Weights of a small mixture-of-experts language model, trained from scratch on English Wikipedia.
Experts: 128 experts in each of 7 layers, 64 SwiGLU neurons an expert, a softmax router.
Below are experts of layer 3 (counted from 0) of a mixture-of-experts language model. Rows are named router (the router's row for the expert), gate (a neuron's input weights, with its number), up (a neuron's input weights, with its number), down (a neuron's output weights, with its number) and show model dimensions 0-127. Each number is 128 + 24 x the weight over its row's rms, rounded and kept within 0 to 255. Numbers have three digits each.
After each expert's rows: a language model's description of what the expert responds to. This comes from a sample of Wikipedia text that the model never trained on.

# expert 10
router:104140132136122114141097125160132117142114093144132141104118081120092137100105120154160162112138129127164149153110166191111092141107137099140092143126159177100175101120098144157143098112144149116095129122167143134164114115133117107143131124159143092172144104090098148136175144148163111168157139095101159131132100118169132111137128162128096127092145129164103107122147141129105162110145
gate0:132129138113156116114129159148148130074100125109152120181106110115180137164101098111094106089089117150152121114136098159122123149161141129111079120146163133144131169095160114075100119100126129139139114146106132152147132116140142139147155103098138186174115131149104141083101117147141110113160131093157099116115117113110128142127114148129110097088132074150165144130176138123129118122105
up0:119125158130149149118150133089124111166151146108113159131129151151120082140091099143117073105071133102137177126087122117111145146160135098101121113144185129075105151082123110110117112154138170108151142100168113111154108106138131132090104149100179142149121121131119122111100131145142096118118154160139133115166089132102107128096145131114142107119120147114115119109124200133141138133155
down0:105109138131132147146174124135110128159155121126144106108125114143088107117151166104205111122144164088108139132135125127080119146073138149127090144071130116112119091146160124106132126175107124140138157131124106155169125113113146112117115117160105120170151147099098170119116142132168140168176141133110167174175112167120116125115147156140105109125153145129111128112151114117108152111113
Description: ar/or/al word pieces. Mid-word pieces like ar, or, al, ol in names and words, such as Vill-ar-ruel, Min-or, Mar, Al, Pr.

# expert 24
router:134133136169128111101105137121105076146139116133109126168155144123076090143116103167118147143095116122149163168100127115164142119076080149128131135148145175144077122138092142112162122127136126162103096112151128097150156101116118131141104113104136133162139159087092124140160131123131104150109151088095129169105089146110145095113095143129160123110145177168142103126113125139105117113138
gate2:138152139145107119112156136135099102162147130128117155113152138142127108107158162113111137145140168102173100118122098175131177091127104104148120116152126055110103092143122125114127145148140126147112139175134084102109108129145126166112123150135124116101128152099051098149114100129159104145128085146112101159128112166149105114112163108160113110133106125096112141087127101127133085147151
up2:114136078161125133116145120143137123075141094107142065163111119122119103112118158113088191142134156132165158099158119171092157133139147116161187121124161095139145144163131106118116140124143167128126130140175120152191155126118158150113135097140109144174133133138120134147150138141121146152124125135137149162147157125151189155136133142134129134124143127109097143107112124099136080142133
down2:134081126145167149143077121189117115133135123089079128156143118072127118142134114153157150091158130077131119119133184141136113122144139128108102147106132129103166110133164161118120130136159130118141149150094156104134107141125125165129134112137115152142106089127158129161117129133172110112098111104126106166132115154132096121091148126165096152164113136182123118122170140135122071149120
Description: H-containing name pieces. Word pieces with h, like h, ah, sh, Ch, Th, Kh, inside foreign names, especially South Asian, Arabic and Irish, e.g. Sud-h-ir, Con-ch-obhair.

# expert 11
router:151090124125119112087109157160134092154096117123117139113134111095096101134086093136146114105121132159107121160121176138121120132091131127145152152123174148104103068117094161138158156106146083137099129135159141148142124099123158108128109116111114111163092149093092119123160178125179111141130137105132139131155127153185154107105139115138077122111126141144131130158135146142135086082131
gate0:165147118151152097098118136142130170126107121125128116151097145146132115101119093098168106130178119146133156147100127103126122169094125147170109132129147117148162121177118148115082103124124167110124109150142118123129146120112128140162112133125123134132105166139115146114105150098202122099163070160128084144135116123085136118141148125128149141110135150146136134206154131082148174128133
up0:151101133121093179146165136136150129148115120122130101149151128115154130142104109129147161162097139142119163097104130124181110160128129110116143131106192107101132112111091138109161125114119122123132124110120144101127109132082145173141150126145147095166116162136104123106075128117120122155101107126134174132105142113068124127138170104146089073173154115117144149128140141099109078092110
down0:096158126134090079135174158124082159139155158106123089135173139094107134117169134120130160148144141106110138132146144149175121128128143126115143126129123114115150158166146115159103078126148163121164163113083134144094144146092114134078122133142161107116175109150123152094106102152158117142131142108122121114136086076138103143128138167149155152140106123125111120165139086134136152125155
Description: B and ar pieces. Word pieces containing b or ar, mostly in names and rare words, such as Bir-b-hum, Bess-ar-abia, B-alsam.

# expert 7
router:043149090110112144138166145125116149118118146158121096106170125108114122148148090094132148171086131150149149141107130143147117119137100107160141139120144124139127148143080104187151083122110169124145128127176153145139087159133137133130171117086122132116100100110113180152094107131094132094139100157125127119154109124118132138130136167119158145148124121078139107143137125135129107125091
gate4:071129129131074169108168169103061137141149070119130161150143119086141128117120173112104101137115140149098130141108099108161102133122152151147101084119140132142115174168114124130148138097135149119134137138105149098145107093149097091108154142140095134112114103106143121125141154149144132113117100164129138133105099106131168097094150143170101143111113138129129142128145130115156168149162
up4:094131141148110080111099090101142165148108101111146142152148116131117119156098123160138132130149131127149147157189118133138172120130186152167134142117131123145164130172132104128169149137131120138110104131153114117129092145074146133105115130152113162142119131125191126150096102114140130068105112159132123103091150126124118161116166127103178103103113132136121088133158153166126096119110
down4:157161123177125144136114082153132129143118102161110107127141146097159102087140135081173115093111095117131136137129083137113142136119127094152132154100079099141135115135090114153098156113119142162132148117111152105122141155077109112116137121126167135128109152098136102129130114143090138116130144082130164103138103141135146169107186129175122134142115134093086107121127151094097138183112
Description: Articles and possessives. Articles the, The, a, his and possessive 's, especially inside titles of films, books and orders, e.g. Attack the Block, master's degree.

# expert 13
router:159112106152132130153163111078157106102121134116124123151118136101129110140151121142139176104157136097157124151102152141168118107090152117147141122169108152098096072131092132134140098154100090153124132100127123156177139143153116153094145110173122133136105157142120159168139147111133131090110106113139144113121153103128153137156089150102174140178127165112145109165099093101125111132155
gate0:163103111137136085133108085169123124147172129103122134098140130140110089141105094117101165158161134122119124106123110116121137124069093159096126144120106151073102112126161133121116078151132154099125135158146121152079137109108158141132131126162080160123151175091158128121105113144151106160129106118081128113134152126113132110113117146137150151116112120130134114098170148097108177164105
up0:117173122160147066111144104105138137108126150091148187112124131126086134135109147173152103123174126104144091062121123147156122083133087114128143107150122114119140123148137121121155180124098116094137093167119123144140148099112113110120161144097148147152139144127096102137103130136136090126122171154155101112133131082088146107101151128102082100136128160132161138116136135140155129114145
down0:157172086123106122134122121125068114126133128136086137118113136130128145146137121180103087127165128164097181152151155137109143118129138116129116129119137147127135102155099137104089130170121101145103117147130103114120119112116156181149155126153154152110122135104119154081137074133158106100082132152115117122117135139153136120099073113154166153133117100163118144125129100159093182120169
Description: Place and area nouns. The piece own (renowned, shipowners, downscaled) and place or direction nouns like County, town, north, east, city, plus nouns like form, establishment.

# expert 56
router:116123135154171125090174152115121113167146164138130169171146114119093100131168171174114140125108111111111163139159124147140146123094097104125110130134110150138103140129109142113139093134097129152104146147101100105133161125142090153129152105103069131152137130090137169160152109152157164113085122117133137120080094126117103109114073123118132134121124105180159112112132100160131149118114
gate2:136126104091153137146099117177116138165148158150163096151133097123141136122067079136147118114148116148149113111165104135120159160092174136152136062149147152134100123150108138126147114119137155100133125142131094146194125158146098131121108095128134138156129147148149132120123134148112130141188126127178093114138125102110145144107144142139161068130117096096143143141104137154115113132099
up2:126177112126133115145140107099128138098099155182128154112137085131136144122160132151140123160105137079128167134087083152126145068068138100117107196142149155133097147129125098142124138132144123117136124156093122109112145092123152131098161130144099123100152126126105120130154103087158130086143125115120158129152132149157160139141095116155103145108107157103143132123183154140130097116140
down2:134149135119124138120085129158131151134103111131119167133137101085094137124180146151140156163116112178118136086112129209100162147111132153127150141113073152135142113129147083106125113117112126130139127130138106124140188170132143141086119166152110127163168129139127134163133091111137137111119159091124115132130126107096136110128143094107098159145073159146123118151142172110105129127112
Description: Foreign-name syllables. Inner syllables and endings of South Asian, Slavic and other foreign names, such as Maharashtra, Ilaiyaraaja, -kov, -ić, -ington.

# expert 59
router:110143120152109175135113101152114103126123124178095097164139138125132135098166103149107141119127130103152185156129138115133150163146140103167154174125138124100101122155114114122132139099112147140123144126165169111180157138174109097126125111095116140108105165145105137115131123101132076135157089159113150143134085143117120102140129155103141170120176109126145078129119150112119090091100
gate2:135097104104142095128142097134150149092106130150102138124131141132130127148054135117092166188118089145120128152109128144134132138131108145117117168138181121159157138110113150121096141111118125156099158073169120160139142099097126156149102092163162136122139121113106090163134105125097130132150147130144186121108145133112138127126156132173156134138132113136106182160136114115101120130176
up2:118153153100115049146128082155127127112123119135117118146104102133157140117121163191161129159096116125166117151097136142139107150132103093131162162121133152147132110131150138125112102133139122132140116128112156112173153130115111101164149144176100123123094184139129102122093172156109126094104123081148140137107119158141158116127146131093149163094139155129158174130107110135128168132104
down2:105169119138112122093127113118147099137107141130096192160162082190155118133108132122156119127129154132121116106109169105127178173103076096154134132103122098175117134119149157134116124122152145134122135126060124140141127135123127138138115138086101121141117165102157127142134114138103182088107153106122128132106101131095111092107142165106112081150112115119128108179114130131121125150125
Description: Dates, names, table cells. Year-preceding commas in dates, first names in lists, numbers in table cells and assorted nouns, such as May 14, 1938, Charles, 8:05.

# expert 18
router:152121105125095162161119086109149111081110138106156146131128158139176158101157129106091139158149106107163156131172114069182109149131138111164127114126121109097116095132150141095146153138125153095149114119146122098122114144175143115087127113135125147093160098170125153135104118119150111137091105122149147134122092101096135146131116116119136136122104109092117139178074136125104125097151
gate2:167133135144134114105099134151106155059140185115104142107089127118139141126120150124142133133135130143145112130176180116160121078159117160136106116092117133152105117150115170131134083120103133162125099143123119156124135143123098141155090126122132108112153171138123126163107103150105135077129122090090151116078089129145134175141125133131167156146107114114164143153107139138155171158127
up2:122170113166152112128154153205105077113118139099133152151124115179116121088159138125105170169144111154120159130124148109104130116142124136132103172146119175103116118160128149110155081122134158116139146109131115055111115134108125155116162101104132121113147105136142092132153102153139135085130109118114160132105138144140112125091166119124131124083159158121162095109117127139112151123147
down2:129126092127141144135133121154140167106133119165132116144156137162147095119138091140124109149165103185108148129111143154128093140177166147154094113090121152086139116111089167127104109135083134133106145117130140126129105126121133126161169101106106078154127117129112156129153146110136102119146168150130145121065136123167131110156114140117147170078137158098120103161140110149176086131136
Description: Ordinals and determiners. Quantity and ordering words after "the" or sentence starts, such as one, same, next, first, each, every, below.

# expert 60
router:120112126172144124156101114097114119104143145135082152174135100098128136129121126153148178127157147117146090172079109127130145110107158089151124136148112161128184083110107143144114113166121095134148114143147121144157115116121145111115163097114145101151096139100126142130180096077120118107118100097135113127116165117146158124170108138109122130143134144175136142142121100127172081098156
gate2:113096091146102113090161139134113146147116081134122085103121117132135136091120095090124146088104151107088155159096127158095147091111149150121119110146132128120148111069128163159128119088084144163100119134125132122118096148118125135160163108149129143117108112147096112152090121110142144138173118134167113151145156147112138126067096099143112134151118128153092163092142084114121128107149
up2:122162128126091104118119118113110115133131139160078164135119144144089110156112130091140113107144150089142125117132135148136137090143076155160101111127089128122085148166139136129109162104162151178134081142126083107110107130097144132120143159161162128161107156120129115149174119149111147141110148111136145167111117097152115155159163117138132126160123143178091117119152118115129112202139
down2:135139147120113087136112124096146126095123116127130121153097186134096120127108127077123088154150151171126149156109144138102167099165104138142126145101178147125094106142113139153103114099099160115128093119126133130133107149109134132101130179156169111141110142136091082123140101157117166156146125158158111109149118062125161124155163157115149125094122158121143145125107129141177154115153
Description: Verb stem pieces. Verb roots and prefixes beginning words, before endings like -ing, -ed, -ation, e.g. rec-reat-ing, re-press-ive, invas-ion, develop, trans.

# expert 30
router:125148133167112132087140125151100081088166141115128102144156111120113122133172099126125135123131157095155051162103162163164152123084137121144145159111150148169125117132110089165102146133107108074124129125121147153167151114163092126111118117102121125109126129104116173131112143083124104118142096140095150141163149180132113137139151143119135138159134128089143110143111113154159106115139
gate3:140095170114138147174114109123128152139092133080133119134112119118108147101106135102132165116120167124107134131090153115138125188144142127175127166136126149116172111137136109101121094123084165150155123102134097161142145120112152174139129152119093119106123116097147159119127114080134129128153122137143071153106170130121152083146109131146143142125088097077115141133117134103099128156182
up3:134112123161114146184111120138144138148089086136103154151107083103119139155115134086148116159144154120127128157097137151122132113110114098070151082128079145134137134117127099158115096116114136103126148109127103153106119114159110147140107118136061116138131110140090143122156148113123141102164169166097136116147110153097099083128103135132123115180137107121147085176151158145120100121115
down3:135115152149147110184159121163157110133134130143123141131130093110135096106110156151170070111135153088165157107144175129138134149153097139066117105092118121149092104103158137145180132100153126150134135139169125159122122168158126106090157113173114108099147139140134138094128138151125089095104078136124154138137126148121128111130119132157149130124123127139140154146119159069106149109118
Description: Section headings and markers. Wiki heading markup == and ===, heading words like career, History, Personal life, and table divider rows |---|---|.

# expert 53
router:123125122139119162133172158155111196120105142153145130092114155113172139129147107086130115168109134153143123134118091154170094106118118118124163110139140101165156143176105144143095107147166140130185129155144095134095087152106115146153137124135130133133113105137140163134141119163108141135126138121150129086146146091099104145120136082105194136179142120100090132145118140122125123147109
gate4:122149111123128099157118146176178101120125134137143151175080124110151060073172131136098152133133139129100164159119148097160101088105111137132134142124119101141106117104118110134130142131149176156140132120158116098133122097114142112102115092105124134112116153094098141110126104128092104125153135094114115112100094172113124099127165082097125162133157159084148149092118134144123132141127
up4:109113108118114113136143127113085133137136146125113131169166098115142163148152181127175121101120105144140135116097098112102101104155161107111078129145136078049122139129137084126149140175138099096173110115163135142133139106140143099142138141112183138103125134157119113161127147111133120115157109129101168133117151125122115158123100120121136132168128102138135146112123125120084156066097
down4:145151147119153135127086150097136148128135127079092179087143149141103137150113108141105125118142111129142119151159128124099156155170120166109146138138113148117155151148145187113103124136145127116076150103109105172147172132140149144152138093134137121126173105168136197122148141149126132122118116103156099157114097086102125134160089172128079100102116115126122113131138150154148107144119
Description: Articles after prepositions. Articles and preposition-plus-article tokens in running prose, such as the, of the, by the, as a, often starting a clause.

# expert 14
router:127139072124093108135165093115138088119160148125123126127100123112142153140181137156151134100119121106173111131102141125136145097129128107124123145172097109132117144138160110162110099115100100077150128130162121148149170145107105130108137111133109155134101109151128117121114148116130166104094105108131169095134119085080150161149116121091154140180091095131182162135110115093136128162109
gate1:118126134132180128171158162123117132144113081154101082147084097138142123130123142109151165106093115143090120130105141135123147131162095099109174120130112146153107151137119114092112143120115111145137110147121146114149120144141136104067108114109095126112154119113147156104152088105112114139055111113118072125101123125137163120152173130122153137115137139154118093156157162130161074139120
up1:126147132159134122133126120123092105168135118154109090135126131141128088125138113135118136138137109093108155158113139114139124081158140120152129125100128125121139145139139112139168145111133114153183155108065145106116101157097099097129177132144113151093134081128165124090198112143101119099152084123122134146122112143089127136144138136184135105165127080099154135141152106107078118093147
down1:155146090149122144074173123099140086111146155170119130123142107147178139143111151108111131134154124115157180091208107107134114147145127095134105123153102088130125147157189120141150138124113127120102091090159140129108155111158167126161117130152090161112138115149111104129147139149146138156124104170137100168163133132151138160123117148134135120153121119099140144097137151104118141127135
Description: Activity verbs. Main verbs right after was, to, also or a subject, mostly played, held, found, used, built and perform, as in played a leading role.